From a checkpoint of a small mixture-of-experts model trained on Wikipedia.
Size: 8 layers, width 768, vocabulary 16384, 239M parameters.
Experts: 8 experts in each of 8 layers, 448 SwiGLU neurons an expert, 1 pick a token, a sigmoid router.
Training: 667M tokens, 5087 steps.
Below are experts of layer 4 (counted from 0) of a mixture-of-experts language model. Rows are named router (the router's row for the expert), gate (a neuron's input weights, with its number), up (a neuron's input weights, with its number) and show model dimensions 256-383. Each number is 50 + 15 x the weight over its row's rms, rounded and kept within 0 to 99.
Before each expert's rows: "gets" lists some tokens that make up at least twice as much of what it gets as of all text. This comes from a sample of Wikipedia text that the model never trained on. Tokens count by the router's weight.

# expert 1
gets: ".", "| ", "of ", "(", "in ", "|"
router:46 55 45 27 36 32 30 51 64 84 40 50 33 85 40 33 34 60 51 45 62 36 52 53 56 43 51 33 39 53 34 57 36 43 55 50 54 43 43 53 46 42 57 45 46 61 28 80 48 42 56 35 51 38 55 35 06 64 34 60 65 36 46 52 42 50 40 82 36 44 56 58 47 47 59 61 32 42 45 37 43 42 44 65 55 52 56 66 57 60 45 67 66 38 45 32 39 60 37 51 72 59 59 47 49 51 65 70 77 18 50 22 65 43 62 64 57 29 37 82 48 53 13 55 65 36 34 42
gate0:78 63 76 64 39 59 39 36 01 47 48 34 44 84 37 15 32 48 37 61 43 52 45 32 50 35 69 59 30 49 66 37 53 66 57 24 54 58 42 33 49 57 63 36 52 34 40 38 33 46 55 65 62 55 40 58 79 47 22 60 72 66 69 51 70 63 89 72 68 25 27 59 69 52 44 24 46 36 64 76 50 14 47 21 64 71 52 34 46 57 30 45 51 29 35 51 53 43 37 63 37 43 48 41 12 52 72 50 20 64 65 70 67 46 64 62 46 37 35 21 67 60 49 65 51 52 70 73
up0:52 60 56 79 65 54 51 41 19 51 45 48 66 75 59 45 28 58 29 52 54 55 42 31 24 41 85 69 20 43 62 56 70 60 53 45 38 65 23 46 57 55 66 22 20 52 52 28 47 34 62 60 53 52 53 59 62 57 41 35 78 45 71 52 57 40 52 69 33 28 23 62 56 50 36 42 49 38 61 56 56 21 31 14 57 59 47 44 51 31 62 41 51 68 19 40 32 62 42 73 38 41 52 56 39 36 65 52 25 53 47 41 68 53 76 50 54 27 50 40 78 67 48 68 50 47 39 73
gate1:42 57 57 48 59 45 45 29 52 69 65 79 28 61 39 02 56 54 68 77 58 54 29 45 52 32 54 40 26 62 32 62 32 42 64 59 58 61 61 35 75 50 48 57 33 62 53 46 75 53 64 40 35 56 63 42 58 45 54 42 46 49 39 63 44 56 77 28 82 53 66 56 45 62 39 38 34 59 63 56 41 35 66 40 40 52 51 51 50 51 21 74 23 51 45 58 65 82 50 41 41 36 47 53 49 69 41 46 41 64 42 63 42 68 46 44 42 72 42 76 60 86 69 32 44 50 50 75
up1:39 56 59 32 38 73 48 31 45 60 46 28 18 28 28 22 33 35 54 43 45 28 26 64 49 43 63 39 20 58 55 29 34 47 31 40 48 28 49 55 30 34 35 46 30 44 63 45 48 49 68 42 69 39 60 67 50 60 57 74 49 55 56 41 58 53 74 28 78 46 61 26 53 57 51 27 57 37 39 45 63 64 62 71 59 69 43 66 60 28 19 38 23 37 46 49 54 73 64 55 62 45 60 39 32 22 59 62 32 47 25 70 54 33 69 50 46 51 57 25 46 67 62 50 38 34 56 39
gate2:41 46 24 50 34 59 43 61 44 31 49 57 47 53 43 59 73 70 44 75 59 41 63 65 54 74 64 47 44 25 63 19 56 56 57 42 56 54 50 51 47 52 21 68 55 55 44 36 49 41 50 69 71 34 25 59 41 39 42 36 37 38 38 43 53 61 51 89 53 67 52 70 50 19 51 60 19 48 59 20 48 50 21 38 57 46 47 25 28 70 51 51 29 31 58 17 55 50 43 53 45 60 45 53 46 92 53 22 65 73 39 43 39 48 13 34 72 52 61 45 41 67 49 56 13 62 67 55
up2:21 77 41 47 73 46 59 33 49 50 57 19 19 60 47 39 38 37 56 55 51 46 36 56 46 55 48 35 36 46 33 63 58 67 48 69 72 48 63 48 46 58 21 56 41 44 38 43 30 64 37 70 43 62 49 34 84 61 25 70 60 56 35 43 68 34 54 58 66 60 72 41 73 75 56 26 36 61 42 60 49 47 70 47 59 72 26 65 56 46 57 56 51 42 71 49 31 46 29 59 71 38 62 89 51 57 45 48 48 89 32 49 31 43 51 49 41 51 53 64 47 34 67 38 40 51 63 33
gate3:54 65 16 12 42 63 36 44 52 60 11 61 66 41 73 55 66 67 32 68 49 57 59 60 65 76 42 63 58 68 52 51 46 64 56 55 71 34 49 48 48 71 46 44 51 57 39 74 61 41 67 40 52 44 47 51 30 36 66 37 17 26 31 50 46 55 35 41 21 55 46 51 53 37 32 56 70 50 25 64 40 10 35 27 58 37 52 68 72 75 55 23 67 68 22 37 59 35 29 44 40 46 67 61 41 70 53 36 59 33 51 37 69 57 54 58 45 66 61 43 46 45 45 38 64 47 42 62
up3:55 34 75 32 60 48 56 68 55 63 59 51 54 72 29 52 45 70 45 50 67 40 51 49 41 47 41 31 45 59 37 52 21 40 79 57 49 45 48 54 54 41 52 54 33 63 55 58 17 55 48 60 75 38 58 50 35 77 49 57 55 31 21 47 65 31 32 53 62 62 60 72 44 44 67 51 41 78 57 38 58 61 66 87 45 29 52 37 39 57 72 70 48 35 47 63 47 71 73 97 61 49 49 58 65 46 38 71 50 63 34 55 26 41 43 41 48 52 46 67 60 70 25 40 25 70 66 52
gate4:61 38 60 69 46 25 65 59 78 55 23 65 58 54 54 47 33 75 53 35 54 52 38 68 78 22 39 74 53 58 39 30 63 30 59 42 76 56 41 23 44 42 27 60 56 45 64 47 25 33 54 37 31 51 50 72 16 62 62 50 36 58 56 47 50 86 42 58 60 26 36 62 75 43 43 57 42 50 68 63 71 31 54 61 23 54 28 33 36 45 66 53 36 48 59 61 49 52 49 66 43 54 45 51 72 42 35 62 45 56 48 55 53 91 64 61 58 53 27 55 60 48 28 43 56 78 29 39
up4:80 34 50 45 47 61 56 62 54 60 19 74 23 52 47 25 39 29 42 46 67 45 73 44 66 38 59 73 28 51 54 51 45 60 48 60 37 71 49 29 52 37 57 04 54 26 79 38 32 36 55 19 50 70 43 38 48 36 60 33 65 20 61 68 69 38 75 40 18 33 49 37 51 52 28 61 48 61 48 51 56 60 69 46 55 57 66 71 51 47 27 35 42 42 38 48 55 39 78 48 76 34 21 52 38 30 33 58 71 37 45 62 48 32 40 73 38 20 45 52 45 37 55 55 64 56 36 60
gate5:41 60 60 40 74 36 46 43 56 61 56 65 56 62 64 51 58 16 51 25 57 47 43 76 31 45 63 53 39 59 36 52 53 89 82 55 59 54 70 59 68 48 66 76 61 43 42 36 41 78 49 53 39 44 61 32 65 53 68 59 23 59 46 55 36 43 60 68 41 44 32 74 56 39 65 52 39 21 54 62 75 35 49 49 35 70 63 12 50 88 41 78 63 29 58 42 49 42 41 44 24 52 46 62 53 45 67 49 52 43 48 44 34 25 55 64 46 50 67 58 61 50 52 29 68 72 74 46
up5:59 56 51 34 25 59 58 68 32 13 45 63 53 38 65 58 52 65 38 53 37 50 53 30 56 57 47 59 57 41 52 56 67 44 37 46 71 45 38 23 55 47 46 43 34 46 72 71 45 40 46 36 76 78 50 90 28 52 28 34 68 39 74 45 63 48 39 48 39 27 57 42 45 40 57 47 55 41 36 71 41 42 45 58 58 66 52 75 33 33 67 52 58 49 42 57 44 49 69 76 28 53 55 46 68 43 26 78 77 67 50 32 28 51 41 31 78 55 49 42 39 51 57 73 35 43 52 61
gate6:51 60 43 35 42 61 49 56 58 54 45 73 65 59 82 29 56 41 23 68 29 39 34 65 25 65 32 51 58 58 65 40 45 31 51 42 44 42 54 55 28 47 38 51 63 40 45 37 82 40 49 49 45 29 43 60 49 66 38 22 55 31 57 50 35 68 38 65 39 49 72 44 40 46 25 81 23 59 78 25 22 72 65 44 93 26 45 39 42 58 45 51 55 22 37 42 33 59 58 41 55 50 40 47 51 58 58 31 57 37 71 42 56 37 43 47 62 49 32 25 27 41 39 39 40 53 25 18
up6:69 69 61 56 33 58 28 64 51 81 59 34 53 43 52 77 69 20 49 12 51 70 71 48 45 57 27 41 43 29 73 66 38 30 49 57 31 62 43 22 44 46 32 61 24 46 45 30 57 49 46 67 43 62 44 62 50 38 23 67 42 35 35 35 45 59 50 60 63 51 65 82 28 31 41 50 64 56 48 33 24 50 68 55 49 48 51 56 27 33 46 49 52 08 48 53 42 28 65 71 36 45 41 46 45 55 58 30 45 70 38 43 52 44 48 80 49 46 51 73 31 65 58 67 17 52 43 59
gate7:77 52 68 75 22 72 44 72 48 71 71 42 57 39 22 59 65 41 57 56 53 60 30 53 40 20 34 41 34 68 44 70 37 35 51 40 19 36 39 51 76 50 56 40 73 57 48 76 48 39 32 58 50 68 54 59 44 59 37 63 64 38 66 47 64 50 61 55 73 57 65 49 51 21 44 38 63 30 39 43 54 54 67 39 43 26 69 66 60 50 37 47 42 56 50 46 47 53 41 54 47 44 78 57 62 69 48 73 35 53 40 35 54 60 39 75 44 47 92 15 46 70 44 48 64 46 55 35
up7:54 46 58 31 79 27 43 27 61 51 69 52 72 48 49 61 42 68 27 26 29 61 41 42 58 62 37 57 46 43 51 48 62 33 10 41 81 50 52 48 36 59 28 40 35 19 36 45 57 51 64 41 43 49 59 67 27 61 47 50 60 70 52 52 36 53 56 66 44 46 73 45 56 58 41 62 44 56 65 56 50 62 49 47 54 47 39 25 49 40 60 67 53 57 54 58 64 59 39 59 62 63 21 52 56 34 22 94 55 57 53 79 45 64 43 57 22 71 44 57 70 53 66 64 47 39 53 44

# expert 0
gets: "\n", "\n\n", "| ", ". ", ", ", "- "
router:50 45 27 57 48 61 43 74 52 49 71 66 35 22 15 26 11 69 58 65 45 44 83 48 53 55 17 23 58 39 63 48 50 68 48 44 38 64 58 49 55 63 34 72 79 47 46 25 58 48 61 63 52 47 53 65 39 60 47 59 42 19 52 30 70 44 39 67 38 54 39 53 68 52 47 46 53 36 78 43 45 38 52 32 57 55 51 34 21 56 50 46 40 48 46 34 34 47 53 46 71 47 26 41 63 31 46 73 49 33 09 63 46 25 49 53 33 54 51 83 39 44 39 48 60 62 36 52
gate0:68 68 88 59 54 48 48 41 57 42 45 76 27 76 36 21 56 69 20 42 30 50 72 58 51 38 61 68 40 55 15 48 46 63 37 69 67 62 59 51 48 53 50 45 53 44 58 54 75 42 34 58 37 57 43 44 57 62 49 60 61 16 50 22 61 48 47 67 63 64 72 57 46 72 20 51 39 63 33 60 40 61 84 31 43 40 52 52 46 48 42 55 29 51 64 38 26 43 69 62 51 56 72 38 29 27 75 75 50 37 55 68 41 43 45 25 56 37 58 38 49 29 29 55 61 58 42 43
up0:44 44 71 55 65 46 38 44 33 25 35 54 69 55 32 41 25 64 55 21 43 44 51 55 33 48 51 49 59 57 44 38 24 67 58 44 47 47 35 53 60 72 16 68 35 74 86 56 29 40 65 47 78 57 21 16 46 61 33 53 20 49 40 46 53 69 48 27 48 34 54 69 56 49 58 60 36 46 64 64 39 49 59 33 47 49 53 16 48 35 42 44 64 45 61 44 43 27 39 70 79 73 42 40 74 92 31 74 56 56 54 40 28 76 70 50 37 76 73 31 47 33 39 46 44 34 63 35
gate1:59 28 57 31 46 58 69 28 44 70 43 44 61 60 30 62 48 29 25 57 65 67 65 44 53 28 52 33 63 31 54 36 60 27 52 48 35 46 48 61 50 56 45 48 64 38 21 58 71 12 64 41 55 29 31 39 30 66 60 28 46 44 44 27 47 57 42 75 41 36 35 48 54 50 30 38 36 53 49 60 52 59 57 45 54 53 23 44 71 40 44 48 49 56 33 49 54 70 58 34 46 81 37 50 57 55 43 29 28 25 61 57 45 71 52 66 24 41 42 46 14 41 59 52 48 45 66 31
up1:75 65 57 59 56 34 53 54 30 13 43 33 54 58 54 37 35 70 36 44 62 39 46 80 67 64 48 61 48 47 53 39 49 35 48 46 45 40 49 54 43 29 35 38 31 49 44 56 57 46 47 00 42 59 54 75 41 55 13 70 43 56 39 47 36 43 41 86 50 56 37 42 56 61 50 50 41 47 46 41 64 43 36 44 53 74 42 49 40 35 44 26 35 46 52 49 52 57 61 37 26 76 53 61 59 36 69 42 62 31 56 48 41 86 40 31 34 60 15 44 34 53 64 45 42 55 67 49
gate2:63 52 46 56 79 69 44 39 63 14 52 60 49 72 37 53 54 53 22 60 53 38 29 58 32 47 53 62 49 43 74 54 90 74 51 37 41 35 25 75 61 58 41 45 69 38 80 52 56 70 48 39 49 43 53 31 28 34 85 39 33 58 40 62 80 76 60 48 63 52 51 46 66 62 58 51 69 58 48 46 48 64 27 40 41 31 79 24 61 50 34 29 22 34 42 62 30 14 26 46 54 54 42 50 33 48 38 66 54 57 66 46 37 44 58 60 40 58 29 52 39 62 67 63 65 36 77 36
up2:28 53 21 66 44 34 54 49 52 64 32 68 51 37 34 26 41 59 58 43 39 12 50 60 55 56 31 38 58 46 56 51 99 52 73 80 66 32 66 32 50 34 36 55 32 52 31 44 48 73 25 46 34 42 32 39 68 31 34 51 53 46 46 46 65 51 85 40 53 44 93 67 83 25 37 52 54 32 61 28 29 75 52 45 37 62 63 67 60 64 44 72 27 55 47 65 33 54 72 44 23 47 60 55 56 42 38 61 73 43 80 77 47 53 99 27 87 61 42 59 51 88 35 39 45 35 54 61
gate3:48 46 30 63 68 27 64 68 29 73 45 54 66 46 50 65 66 60 78 43 41 52 72 49 54 55 35 86 42 76 63 87 65 50 50 54 57 49 43 72 54 26 34 26 65 41 56 47 60 90 52 75 37 68 59 54 33 46 50 46 54 67 38 44 33 34 22 35 75 75 52 49 12 25 47 89 52 49 49 41 50 57 56 41 26 27 53 48 63 67 39 56 36 60 54 47 57 31 32 34 30 32 57 46 61 49 35 42 56 37 81 39 49 37 40 38 53 42 55 55 58 48 35 50 41 58 47 75
up3:28 61 38 50 49 74 43 66 70 50 51 49 60 52 51 40 72 51 45 43 76 45 60 46 46 54 54 28 60 41 58 35 12 35 32 33 31 52 25 44 48 55 66 58 53 86 40 50 47 42 51 73 49 35 42 53 68 57 75 55 45 51 62 51 56 75 44 68 34 47 71 60 43 63 61 68 36 18 69 51 31 44 83 52 50 63 72 34 31 72 62 85 45 51 34 59 26 74 48 67 70 44 57 57 58 46 50 32 45 45 49 54 36 32 64 45 53 66 37 55 26 83 40 31 59 40 62 51
gate4:48 48 26 60 73 55 56 34 32 41 63 37 54 45 47 62 52 25 57 60 51 49 62 42 54 44 50 00 43 53 38 53 28 60 58 22 61 37 59 53 80 39 44 80 37 53 39 61 19 56 30 52 58 50 51 51 63 70 53 52 45 40 61 52 54 51 48 61 54 70 36 46 46 65 39 47 45 82 48 41 68 51 59 61 64 40 46 45 51 63 36 56 41 54 78 68 77 47 42 32 56 36 58 40 44 24 40 50 67 45 54 59 68 30 28 68 62 44 38 76 37 41 33 48 64 44 43 68
up4:42 55 60 52 47 65 47 74 51 53 29 64 92 24 58 48 61 36 39 49 48 47 65 74 70 56 68 41 40 20 77 36 66 57 50 54 37 52 58 65 37 76 14 57 47 31 57 50 46 44 41 51 56 45 43 40 56 43 38 61 67 19 72 35 70 49 44 68 54 30 46 49 67 58 39 73 07 45 43 37 23 53 41 39 42 58 58 50 51 37 73 58 30 27 82 48 47 35 56 45 40 47 30 65 68 66 52 47 57 49 43 49 78 60 75 54 60 18 23 56 65 58 45 35 65 59 52 40
gate5:51 52 64 59 41 34 49 56 29 43 66 64 56 68 49 41 53 58 39 30 76 49 53 23 66 60 74 20 10 49 73 55 57 27 26 56 31 56 65 70 54 54 46 48 59 61 69 51 43 42 49 33 42 53 59 68 38 53 42 65 70 54 61 44 52 48 26 66 28 59 57 42 36 68 58 52 45 47 48 57 54 45 41 41 40 82 31 68 38 51 42 22 47 68 58 41 52 70 64 32 70 48 31 53 36 38 55 45 57 57 52 62 51 35 69 32 62 38 41 63 29 52 46 49 23 43 72 10
up5:91 51 56 35 65 38 49 89 40 49 52 67 69 41 38 53 54 46 59 66 67 38 54 52 66 61 56 17 74 56 36 66 39 48 51 45 21 62 46 33 41 61 40 55 69 52 59 44 39 32 46 42 23 73 67 54 54 48 42 51 62 66 48 43 44 76 41 50 49 60 37 44 38 67 50 61 69 60 70 39 35 67 83 40 32 52 24 84 75 44 52 49 68 83 56 59 26 54 45 59 65 56 49 35 29 51 53 59 36 97 30 76 60 75 48 56 62 29 52 49 34 57 44 54 58 34 69 50
gate6:47 32 40 52 40 53 37 34 49 46 38 52 53 47 43 50 63 58 57 49 67 59 30 26 49 55 30 24 55 44 44 40 54 53 24 58 69 58 44 31 51 54 50 41 56 35 24 37 58 49 23 41 36 47 76 48 29 48 40 60 45 40 43 77 49 22 52 59 30 75 65 75 78 31 81 79 48 33 58 60 25 57 49 60 48 58 72 72 67 63 48 69 51 64 39 67 33 44 44 49 38 61 57 62 59 62 52 64 38 51 48 32 99 39 63 44 48 44 23 77 51 69 36 51 60 43 50 72
up6:57 67 43 57 39 36 51 52 66 44 39 36 58 51 41 61 31 46 66 64 28 49 31 68 51 49 66 41 68 36 66 37 43 51 45 30 53 53 49 47 77 41 59 69 45 09 71 57 73 45 81 48 42 46 45 82 47 35 65 74 71 64 73 41 55 52 60 25 28 47 44 51 41 60 25 35 45 57 56 55 63 48 37 55 67 28 44 61 42 64 86 38 49 61 45 26 57 50 42 35 38 51 12 57 62 47 36 64 62 54 57 40 37 41 60 83 51 82 50 45 50 50 38 41 40 71 55 70
gate7:52 60 35 62 59 38 58 65 33 72 32 68 59 54 51 47 43 58 33 62 69 40 57 43 53 54 61 81 32 45 40 49 48 61 59 49 49 29 48 38 58 57 43 56 51 30 66 23 74 59 70 50 50 68 83 40 54 65 42 10 69 63 56 36 43 44 33 45 23 66 38 32 59 49 61 40 85 49 52 33 15 40 19 47 37 32 64 65 52 45 52 39 29 42 43 63 55 43 43 42 58 42 45 65 71 77 51 39 38 71 38 53 50 53 55 52 46 28 55 66 54 48 50 57 29 54 36 60
up7:35 22 55 36 12 49 59 56 42 45 57 72 44 48 55 24 18 75 46 38 48 44 55 62 44 23 61 18 42 23 66 38 40 06 57 40 59 35 52 44 69 46 55 54 40 57 33 50 53 59 31 63 67 69 55 37 48 30 58 71 53 18 39 63 50 37 54 45 51 54 36 60 69 66 66 37 37 36 47 61 64 56 59 60 43 90 46 42 70 31 48 55 58 86 41 38 40 52 68 44 66 57 55 55 31 63 84 42 45 61 65 45 27 73 57 36 92 37 57 46 39 57 36 57 63 56 48 68

# expert 4
gets: "the ", ": ", "s ", "his ", "- ", "The "
router:27 33 25 38 36 48 08 58 39 20 57 46 67 23 29 60 78 48 64 28 32 67 43 61 38 38 50 49 54 57 57 48 51 54 59 51 44 56 37 47 62 81 57 36 33 45 37 69 14 49 55 66 55 34 53 38 87 36 71 56 47 42 34 62 48 35 62 63 64 36 46 63 30 53 51 50 51 61 83 72 43 67 57 49 58 59 69 34 36 27 37 48 55 59 32 39 36 56 52 30 64 25 64 36 66 43 39 43 26 40 75 66 68 23 48 62 33 68 38 46 50 34 36 56 40 72 61 60
gate0:53 38 40 41 57 61 36 46 69 52 37 69 46 29 47 44 58 58 67 54 70 60 60 34 43 54 56 52 11 54 53 50 53 61 66 46 48 34 39 57 60 62 36 47 82 26 28 38 46 95 52 52 28 62 44 52 52 63 18 53 54 26 84 63 60 51 39 52 58 59 70 15 51 36 51 45 49 30 45 50 34 51 34 07 63 25 51 55 51 64 54 56 23 72 43 56 47 36 52 56 52 49 57 48 27 44 62 46 57 69 11 63 40 38 54 58 42 41 37 38 52 59 55 53 46 75 48 56
up0:52 54 58 36 47 40 69 50 67 68 45 50 45 44 62 25 55 46 49 41 54 35 23 35 54 65 32 69 54 65 76 48 60 58 51 37 37 93 79 34 58 32 42 62 43 41 57 53 51 56 54 44 45 36 40 38 48 43 48 34 40 77 41 51 55 39 44 58 39 45 43 46 31 68 65 64 39 89 39 37 70 42 45 70 62 68 50 29 53 54 54 49 57 00 53 48 28 40 48 62 45 27 33 54 58 36 57 62 53 45 57 28 73 56 57 33 63 37 58 70 56 65 69 35 58 22 55 59
gate1:56 41 39 27 37 59 66 62 31 43 26 40 38 39 44 65 36 57 39 60 51 54 84 56 36 54 57 47 36 45 57 29 48 46 39 60 36 47 90 48 46 55 21 43 74 44 38 47 64 35 64 31 42 97 46 36 60 63 52 61 63 35 73 88 76 67 27 27 45 20 61 83 47 47 39 53 29 47 34 61 58 59 45 64 64 39 26 80 49 33 44 82 60 63 49 69 48 44 50 57 84 42 78 23 72 25 26 38 66 55 50 54 38 43 61 53 61 81 49 61 30 62 46 55 64 53 53 43
up1:68 43 58 68 48 57 57 32 48 45 51 40 46 67 38 46 47 40 49 50 38 68 28 51 62 46 15 36 38 38 34 50 47 23 71 54 42 48 37 60 50 59 32 49 48 79 41 68 60 41 41 25 43 64 82 50 50 31 65 38 49 31 65 47 75 22 25 68 56 54 49 50 34 61 57 55 50 55 52 48 64 58 43 70 51 34 45 27 50 71 73 28 39 40 60 20 45 47 49 72 06 57 47 46 34 33 66 72 38 61 48 47 43 45 39 63 46 48 31 42 61 36 37 61 46 76 33 65
gate2:61 43 58 42 64 56 41 66 79 59 50 64 70 49 05 23 51 61 49 36 45 34 73 55 35 46 90 51 44 54 83 39 59 47 26 51 54 52 44 28 66 66 47 46 64 32 46 60 63 65 54 64 58 32 53 37 49 63 59 47 78 74 47 31 47 56 70 49 32 40 57 54 35 51 54 43 34 28 51 67 59 41 29 61 33 60 36 55 30 53 44 63 69 63 46 63 48 40 47 59 49 42 46 46 77 45 49 36 46 47 46 53 39 38 54 52 52 52 26 46 40 65 56 39 61 49 48 68
up2:71 51 34 40 53 48 40 45 19 61 41 72 36 44 30 59 75 27 56 53 68 88 46 51 50 47 47 51 74 45 30 67 63 58 81 70 51 48 49 51 27 51 76 45 47 64 42 53 63 24 35 52 50 60 51 53 69 15 79 33 10 08 49 44 53 45 33 38 65 56 53 42 54 57 39 62 54 46 35 24 36 20 44 48 57 51 51 50 54 54 78 39 38 27 53 26 55 33 45 52 55 48 27 46 24 47 76 56 59 60 56 33 75 63 53 31 30 51 44 68 58 22 70 77 50 63 52 72
gate3:32 50 52 53 37 67 48 46 55 43 48 52 45 32 40 33 54 48 56 32 69 42 35 35 53 40 63 61 41 31 59 49 25 49 60 48 62 48 62 38 68 53 61 58 66 41 45 72 56 64 75 80 29 39 60 75 27 34 46 63 59 57 62 40 28 72 48 39 72 54 62 45 43 51 47 52 19 48 55 52 21 73 70 80 24 36 86 51 53 51 59 59 35 71 46 37 37 36 43 45 44 75 65 64 66 44 18 70 49 51 64 44 26 52 95 25 47 57 54 49 52 71 60 44 26 74 60 40
up3:32 50 39 68 69 56 49 64 43 69 60 31 56 57 52 52 49 49 45 71 33 16 74 89 69 43 43 67 70 53 41 53 70 52 60 51 63 39 42 46 41 59 70 60 49 52 38 20 56 33 40 28 66 61 47 26 24 55 56 34 43 37 73 46 54 38 47 34 43 45 53 48 60 34 57 30 86 35 37 47 52 36 25 54 63 77 66 52 43 76 38 46 86 61 48 50 49 56 76 34 38 51 31 43 39 52 48 39 54 63 57 71 60 39 57 42 53 53 50 69 61 31 33 53 41 29 59 46
gate4:61 49 47 44 45 52 15 56 54 54 53 23 39 53 45 46 56 27 60 37 48 25 41 38 63 52 31 47 50 48 69 51 48 55 54 52 35 72 14 74 27 57 53 55 70 33 33 52 98 42 32 61 56 46 51 51 48 15 37 28 41 55 54 17 68 60 44 65 55 48 68 62 32 57 71 42 47 56 81 58 64 68 58 59 30 36 52 54 63 52 61 56 55 40 35 37 43 54 48 53 43 91 39 56 65 73 53 55 60 33 60 77 58 66 57 64 48 62 34 28 49 62 31 60 48 52 59 56
up4:54 40 59 60 64 58 63 61 52 27 33 33 48 54 45 63 43 51 54 71 42 26 59 45 60 75 67 74 48 53 41 51 33 47 45 55 73 70 37 36 50 52 55 58 62 61 73 69 63 61 41 42 27 62 24 55 42 60 51 61 42 57 69 43 72 61 54 43 36 34 66 31 49 39 62 60 68 57 49 61 28 43 49 40 40 12 54 28 38 64 61 56 76 49 26 82 61 44 52 41 37 54 45 50 37 44 34 26 34 33 73 56 41 46 70 50 22 28 69 54 35 49 44 47 75 45 45 52
gate5:32 44 38 46 68 41 70 40 37 46 51 78 63 44 56 82 26 56 45 45 27 87 62 60 60 43 21 25 53 37 51 46 51 64 58 40 19 51 48 70 62 67 46 59 95 51 66 51 17 38 74 60 55 65 65 26 44 51 63 55 47 40 55 20 46 44 34 39 44 63 73 47 68 43 38 60 37 44 47 42 55 50 50 32 63 52 44 41 18 76 54 32 45 43 61 45 70 40 53 66 55 54 53 65 86 57 66 38 67 46 62 56 57 58 53 38 41 47 91 56 58 34 56 72 69 67 30 43
up5:56 30 25 72 75 76 54 36 48 21 42 64 45 50 53 33 24 42 58 50 38 66 38 42 69 41 44 43 73 63 55 51 47 64 23 35 48 41 44 58 75 63 48 53 74 37 44 32 37 52 44 79 73 77 43 37 46 48 25 60 71 46 55 25 59 51 21 48 62 68 65 42 59 44 62 49 73 46 72 39 47 52 50 45 26 72 59 55 59 50 61 40 60 58 48 46 50 44 58 48 45 39 55 43 50 44 42 62 26 54 44 63 35 68 42 41 42 55 63 52 70 34 44 36 64 49 50 48
gate6:46 34 32 42 44 50 63 22 72 59 59 53 57 60 34 43 79 43 35 31 29 55 40 27 32 53 32 72 83 48 39 50 51 46 59 52 57 14 35 74 63 60 39 50 35 38 72 44 42 46 57 40 66 55 53 72 49 47 67 62 35 33 40 64 51 56 40 52 39 66 47 37 30 42 60 50 49 75 46 45 53 59 63 49 54 48 84 47 45 73 52 18 56 49 45 68 35 48 58 66 26 58 65 64 38 67 63 42 61 43 30 20 53 72 69 28 32 32 33 55 49 64 64 42 38 88 28 60
up6:39 42 59 65 70 66 70 46 63 44 67 42 47 74 45 36 40 26 19 14 46 40 68 41 43 63 58 57 53 58 36 57 35 36 66 48 29 52 60 53 70 41 36 26 22 52 44 56 61 41 29 66 44 49 71 53 33 58 33 45 56 59 57 54 42 57 79 65 61 49 46 69 26 61 48 37 52 54 65 39 48 33 57 46 42 51 49 32 51 75 53 37 58 22 49 35 71 73 41 65 78 68 53 84 72 56 59 52 57 37 68 41 39 52 74 12 69 37 66 60 46 62 43 76 41 53 30 77
gate7:35 51 53 29 24 22 56 38 50 61 41 69 77 27 50 57 62 54 49 62 32 69 22 77 36 51 71 69 65 63 89 34 75 54 20 55 34 40 10 57 51 31 45 69 63 70 63 62 28 48 63 79 71 52 99 32 41 48 07 56 50 81 17 40 61 08 52 38 20 34 23 20 55 51 58 71 58 56 40 49 61 43 57 59 58 52 44 76 30 32 60 31 33 20 37 29 51 44 64 33 42 43 65 66 37 71 48 34 49 44 59 34 60 58 54 48 43 33 52 57 36 46 37 71 53 32 30 46
up7:71 68 62 61 67 72 73 41 39 51 33 13 42 52 43 37 50 59 60 49 59 33 93 24 59 66 58 60 37 34 65 68 62 52 50 33 43 46 59 59 59 48 56 60 53 53 67 44 45 43 33 47 44 30 52 65 43 51 38 44 48 31 41 64 65 57 61 69 66 60 57 55 49 31 51 71 37 60 52 71 29 66 12 55 23 40 68 34 67 38 32 83 21 37 67 43 33 37 42 42 36 54 47 58 47 60 40 58 73 72 54 38 54 83 75 41 28 45 57 39 50 57 53 43 41 34 45 43